From a checkpoint of a small mixture-of-experts model trained on Wikipedia.
Size: 9 layers, width 192, vocabulary 8192, 28.2M parameters.
Experts: 48 experts in each of 9 layers, 96 SwiGLU neurons an expert, 2 picks a token.
Below are experts of layer 3 (counted from 0) of a mixture-of-experts language model. Rows are named router (the router's row for the expert) and show model dimensions 0-191. Each number is 200 + 30 x the weight over its row's rms, rounded and kept within 0 to 999.
After each expert's rows: "gets" lists some tokens that make up at least twice as much of what it gets as of all text. This comes from a sample of Wikipedia text that the model never trained on. Tokens count by the router's weight.

# expert 2
router,200,208,179,204,220,190,264,205,186,232,203,147,235,201,289,159,186,182,221,219,181,226,200,183,224,228,180,204,239,215,242,201,224,202,260,229,226,177,222,186,169,237,174,218,209,237,156,235,240,178,205,209,148,142,169,198,177,169,187,160,239,195,189,176,211,185,204,211,195,221,177,224,202,198,212,197,189,255,216,238,241,162,202,241,191,232,187,172,203,187,188,152,173,258,201,140,173,185,167,211,183,193,239,206,227,227,154,260,187,165,206,190,187,196,194,136,150,258,201,212,238,162,209,248,188,187,178,204,269,206,252,136,235,184,179,220,203,183,147,248,140,149,168,165,234,223,187,206,213,190,197,177,260,184,201,229,208,179,221,230,200,191,200,232,237,178,216,196,200,218,194,180,184,190,223,223,187,174,171,170,247,152,181,207,193,124,252,215,178,214,221,154
gets: " to", " was", " is", " as", " with", " were"

# expert 32
router,232,204,250,213,206,224,179,205,190,145,208,217,212,187,219,155,226,199,290,207,226,205,159,200,194,178,182,233,190,179,197,230,211,221,207,246,216,175,156,210,124,181,161,197,193,155,196,264,219,240,227,242,195,192,202,225,274,254,181,189,222,165,168,260,236,169,185,183,239,208,170,202,248,216,185,184,249,236,201,186,203,134,229,189,202,165,207,166,224,194,250,221,163,195,180,176,179,216,216,161,179,183,179,199,236,214,189,242,204,166,258,173,193,192,189,170,150,188,99,210,153,187,191,179,142,230,204,193,208,208,239,200,212,173,221,215,216,180,168,213,196,180,139,221,158,192,219,182,167,222,208,213,188,210,178,219,237,149,181,184,176,183,192,261,196,185,209,182,255,199,210,159,181,176,167,238,217,229,221,254,178,164,199,208,208,131,242,204,233,216,225,205
gets: " he", " He", " it", " his", " also", " her"

# expert 13
router,108,214,214,207,225,211,239,229,251,195,212,201,254,155,196,200,243,211,253,185,239,206,252,198,153,198,148,172,174,183,191,204,197,149,228,180,206,202,228,241,170,190,222,171,153,170,170,219,186,222,194,182,212,142,251,216,252,199,193,245,269,221,174,186,243,165,122,214,191,207,201,187,236,167,232,226,192,207,168,203,223,126,223,217,190,201,232,164,189,168,209,169,179,211,166,173,203,205,272,192,257,181,202,213,230,205,208,182,206,216,173,188,166,172,262,194,203,204,159,164,203,170,167,246,185,228,203,218,198,203,208,215,180,192,195,220,222,227,183,188,244,181,139,156,162,247,208,210,185,215,177,196,162,207,195,159,186,196,188,216,177,211,202,196,126,234,223,173,211,246,149,222,183,217,166,207,269,240,224,177,213,187,197,196,227,186,192,166,230,231,264,207
gets: "e", "y", "le", "en", "ie", "g"

# expert 27
router,178,184,230,220,184,221,129,174,211,239,251,208,232,190,188,198,195,198,238,238,100,214,166,216,189,187,161,238,166,196,166,238,234,175,213,207,234,209,182,236,208,190,165,184,180,124,165,181,186,225,193,218,176,166,182,192,171,208,183,169,166,239,199,204,222,157,152,240,184,214,162,179,176,256,151,260,200,184,158,199,208,198,185,220,161,225,192,204,212,183,243,210,194,226,212,221,226,195,206,211,212,228,232,168,284,263,197,223,217,156,184,220,155,171,226,238,185,225,213,161,206,214,189,169,227,196,260,213,176,195,247,172,235,208,213,218,168,199,126,182,159,194,147,238,166,214,241,188,192,234,159,109,224,172,212,173,199,230,235,173,227,214,179,271,190,197,190,191,223,172,221,215,190,186,192,239,185,153,202,218,225,184,255,219,179,210,202,216,198,175,183,204
gets: "us", "is", "z", "as", "os", "on"

# expert 33
router,187,258,234,220,213,226,193,186,237,142,180,220,175,197,201,207,219,215,241,221,202,211,174,181,196,167,195,194,199,167,240,290,196,208,223,232,226,217,198,229,169,179,219,199,217,201,170,223,221,201,214,222,208,202,279,196,180,252,186,177,177,184,151,294,193,178,145,214,205,244,232,234,183,215,180,196,243,206,195,169,200,201,192,206,264,243,181,200,241,217,182,248,183,220,176,202,183,219,169,164,218,176,200,184,225,176,183,233,255,213,225,214,244,174,161,162,186,207,187,201,188,148,150,133,139,164,200,222,190,160,247,140,197,156,227,199,219,133,183,169,228,191,183,241,195,203,203,187,204,188,170,190,242,240,224,226,165,221,207,264,163,145,207,181,191,187,188,146,228,212,168,189,206,175,222,224,170,164,243,233,208,211,150,211,182,198,199,149,236,168,226,241
gets: "|", " was", " ", "-", " been", " He"

# expert 19
router,197,226,158,189,240,206,208,231,199,184,238,197,222,203,194,208,167,157,218,224,205,243,193,181,200,199,197,233,259,166,233,255,192,166,192,239,183,172,221,245,181,223,249,200,194,200,193,264,242,214,215,209,192,234,159,209,200,247,177,184,222,196,184,211,226,183,198,205,199,180,207,180,161,160,161,217,200,201,258,169,227,175,186,274,186,231,224,243,200,234,165,166,162,219,150,225,180,220,166,158,223,186,238,164,208,176,199,173,235,188,210,198,227,145,140,231,141,164,214,190,181,173,142,258,202,183,207,228,155,164,243,273,275,182,226,215,226,138,207,209,206,234,186,259,248,198,188,222,190,215,181,207,206,184,204,188,207,202,232,118,197,145,175,157,200,194,213,206,189,189,241,180,208,114,209,166,198,180,200,205,178,181,191,194,159,234,227,195,170,183,240,173
gets: "-", "|", "==", "=", "===", ":"

# expert 14
router,165,244,139,204,210,200,210,187,201,194,195,139,234,204,196,222,205,182,261,237,227,199,202,184,202,149,171,248,225,193,217,184,222,206,263,213,232,206,181,209,198,241,234,131,154,207,191,195,214,216,184,201,239,234,255,221,228,223,211,191,166,206,182,250,181,162,156,214,166,232,203,206,193,229,191,287,247,193,174,225,250,187,174,227,179,208,156,195,216,153,189,215,208,212,226,206,186,207,188,198,182,131,217,181,219,211,198,208,250,158,246,180,141,192,184,210,216,268,212,187,207,209,177,165,205,139,229,195,231,200,245,184,231,111,209,172,178,150,176,176,162,172,190,136,245,207,196,208,266,222,185,203,200,212,208,206,209,176,242,189,181,193,209,200,228,208,170,122,181,195,238,251,120,201,193,200,224,193,186,230,214,172,238,183,182,159,219,175,189,218,200,219
gets: " and", " |", ",", " (", "'s", ";"

# expert 28
router,225,260,241,241,184,237,215,190,209,151,195,193,196,194,200,232,235,189,228,231,196,208,166,174,191,152,169,187,149,149,212,274,203,209,242,238,240,225,186,232,165,222,221,219,181,201,132,210,208,195,204,217,229,223,226,166,216,238,192,191,175,195,152,258,183,172,153,221,221,257,261,226,186,199,173,209,241,217,164,164,218,213,191,205,262,236,234,198,237,199,184,270,183,214,171,191,171,209,191,199,214,174,198,155,230,194,191,216,260,188,243,212,247,153,160,187,175,231,190,209,149,163,158,183,140,165,205,210,201,168,216,121,201,156,223,204,204,195,197,174,216,193,166,211,171,196,226,207,197,217,179,177,252,238,198,203,139,227,206,262,174,159,195,154,180,167,157,192,222,153,144,197,164,186,204,239,181,197,232,220,192,221,163,187,184,176,173,182,205,173,209,229
gets: "°", " 17", " ", " 18", " 11", " end"

# expert 29
router,222,224,155,233,167,245,219,210,230,213,194,197,198,164,170,192,194,205,170,229,155,257,216,184,213,213,202,215,237,215,244,202,189,201,203,250,205,220,186,226,214,154,199,230,181,169,221,173,197,214,223,213,165,218,146,260,140,142,208,189,183,243,203,176,277,143,186,229,142,220,195,192,182,144,196,199,213,253,175,221,212,213,201,218,199,228,210,189,175,207,149,238,143,228,171,160,179,190,178,225,207,164,235,203,228,162,193,196,202,217,197,246,212,244,180,211,195,173,191,199,224,170,215,192,203,199,122,212,279,191,189,202,193,210,211,180,246,190,164,233,121,170,216,189,224,232,214,162,235,210,145,163,152,195,197,217,185,207,167,264,238,157,145,211,156,194,217,179,174,191,209,224,257,162,179,209,203,201,175,226,269,171,223,164,178,236,185,186,193,228,190,252
gets: "al", "ic", "ar", "or", "in", "ian"

# expert 34
router,208,239,186,218,191,209,229,195,218,205,186,123,197,204,197,204,211,180,273,219,239,183,178,182,211,246,163,213,265,210,219,256,208,212,215,236,223,275,184,235,173,264,191,130,168,184,216,191,181,191,161,205,194,181,187,167,228,182,191,172,186,212,160,197,182,182,151,272,215,212,229,219,225,217,223,219,247,207,176,175,202,195,187,226,227,228,189,165,233,210,201,234,184,284,207,212,191,220,182,228,193,189,225,177,195,175,166,215,199,213,167,203,201,193,97,197,196,198,194,190,194,198,185,157,202,149,236,203,237,200,198,147,204,124,212,218,218,149,161,222,194,201,179,159,231,243,243,178,216,194,188,179,208,248,233,222,221,169,235,152,150,174,208,179,190,169,154,141,216,171,228,292,202,184,217,205,186,204,239,212,228,185,173,183,179,175,174,148,214,201,218,186
gets: " in", " of", " by", "'s", " to", " for"

# expert 1
router,150,242,207,224,226,194,161,191,203,200,167,145,282,203,211,222,250,205,214,230,200,230,187,161,166,185,191,161,185,159,206,262,216,180,218,209,230,228,230,197,204,177,193,196,223,200,152,240,267,177,161,217,208,190,162,205,206,223,172,217,184,248,175,265,152,179,178,192,191,232,232,216,211,219,141,224,247,200,142,259,235,190,208,201,215,204,188,217,223,147,158,200,186,216,173,195,129,201,159,184,235,177,182,216,234,168,187,227,245,209,186,234,275,203,160,213,186,249,212,180,213,208,214,182,163,155,160,204,214,196,176,248,195,187,198,250,186,205,213,209,219,181,184,195,266,179,225,202,190,163,203,191,232,212,225,249,135,190,205,227,143,196,175,158,177,193,169,166,213,189,171,195,195,178,229,160,237,184,206,218,208,186,231,221,178,113,136,200,215,231,201,209
gets: " |", ";", " —", "%", "%;", ")"

# expert 36
router,178,219,220,225,226,254,135,223,205,195,217,206,262,214,234,235,210,176,239,201,118,276,188,176,201,162,172,140,157,144,220,208,215,183,183,189,227,248,185,225,209,153,184,200,215,186,150,218,205,207,227,226,147,161,250,226,204,242,178,208,195,152,188,194,165,195,155,220,180,210,241,198,184,212,147,187,206,220,203,191,233,202,201,187,153,196,214,203,230,164,241,171,220,183,170,184,168,202,173,225,241,199,221,197,216,234,175,182,199,215,171,198,184,188,173,221,183,221,230,191,139,158,172,221,186,167,210,232,151,192,177,220,186,212,205,272,213,209,199,169,239,189,187,232,204,216,237,119,203,163,203,159,268,185,220,173,139,245,206,224,168,237,167,195,177,196,207,199,202,228,113,189,203,174,228,243,260,246,225,235,241,197,219,188,217,194,159,196,193,196,187,188
gets: ".", "th", "–", "%", "°", "4"

# expert 45
router,199,213,136,254,207,220,214,187,246,203,189,237,194,212,248,181,237,182,196,185,187,210,148,184,193,184,178,226,229,208,245,220,235,176,191,257,218,243,201,202,171,201,189,217,241,148,232,212,225,175,238,226,224,215,144,218,192,161,219,164,201,239,163,181,224,165,227,195,156,218,168,230,216,178,256,219,189,265,144,247,244,139,173,172,187,224,234,196,185,231,173,165,183,182,219,146,182,234,230,127,192,158,169,199,199,180,171,194,187,152,231,232,194,163,190,188,157,199,163,189,206,226,133,209,189,149,165,221,244,190,240,239,251,134,231,228,170,188,218,224,195,157,189,170,206,215,169,204,196,186,180,195,244,226,182,150,217,189,221,193,187,208,214,196,173,221,255,190,193,235,241,203,195,171,194,193,244,242,187,228,213,168,214,223,198,231,199,143,149,228,237,164
gets: " the", " a", " The", " an", "The", " his"

# expert 11
router,229,257,241,223,199,219,176,189,218,172,197,176,187,183,207,188,243,197,237,232,197,224,152,171,190,154,170,173,142,151,213,291,223,195,244,227,230,248,182,236,189,220,215,215,220,214,152,197,218,225,193,221,218,203,250,194,208,249,167,197,192,185,140,276,176,161,157,220,232,234,239,209,195,235,189,213,253,219,200,175,202,187,204,210,244,240,248,204,229,223,165,267,181,228,155,199,157,216,157,185,203,163,220,183,214,207,184,237,265,176,219,191,243,164,176,179,178,243,171,196,193,140,170,158,131,160,206,194,173,178,228,132,211,152,228,205,207,208,183,190,202,228,174,225,220,196,220,196,232,218,184,173,219,236,238,215,160,209,198,244,160,188,209,198,166,186,140,167,251,172,149,208,191,193,229,201,177,185,231,219,205,218,185,201,176,177,196,166,229,172,198,221
gets: "\n", "\n ", " *", " al", "ely", ")"

# expert 22
router,211,278,263,227,175,232,194,168,209,151,196,201,192,190,198,209,234,206,230,204,205,211,180,181,188,176,180,150,167,148,220,296,197,219,241,220,245,224,232,242,208,196,221,218,215,212,117,235,218,217,197,234,189,207,241,188,196,247,158,163,178,171,141,254,168,188,150,220,240,249,272,214,185,246,206,209,265,206,201,195,197,188,174,197,219,251,208,212,248,170,166,229,178,198,192,186,159,189,176,219,220,169,208,157,222,184,186,240,248,186,186,232,258,182,156,177,184,214,168,202,164,174,175,168,164,167,223,222,173,159,212,147,209,177,217,183,217,178,198,165,219,175,170,222,196,189,217,196,179,198,186,165,253,257,182,210,145,210,198,229,185,155,206,160,196,163,158,182,243,153,176,208,158,206,217,223,175,181,227,212,221,205,183,222,174,181,238,174,224,202,212,208
gets: " ", " by", " —", " John", "″", "197"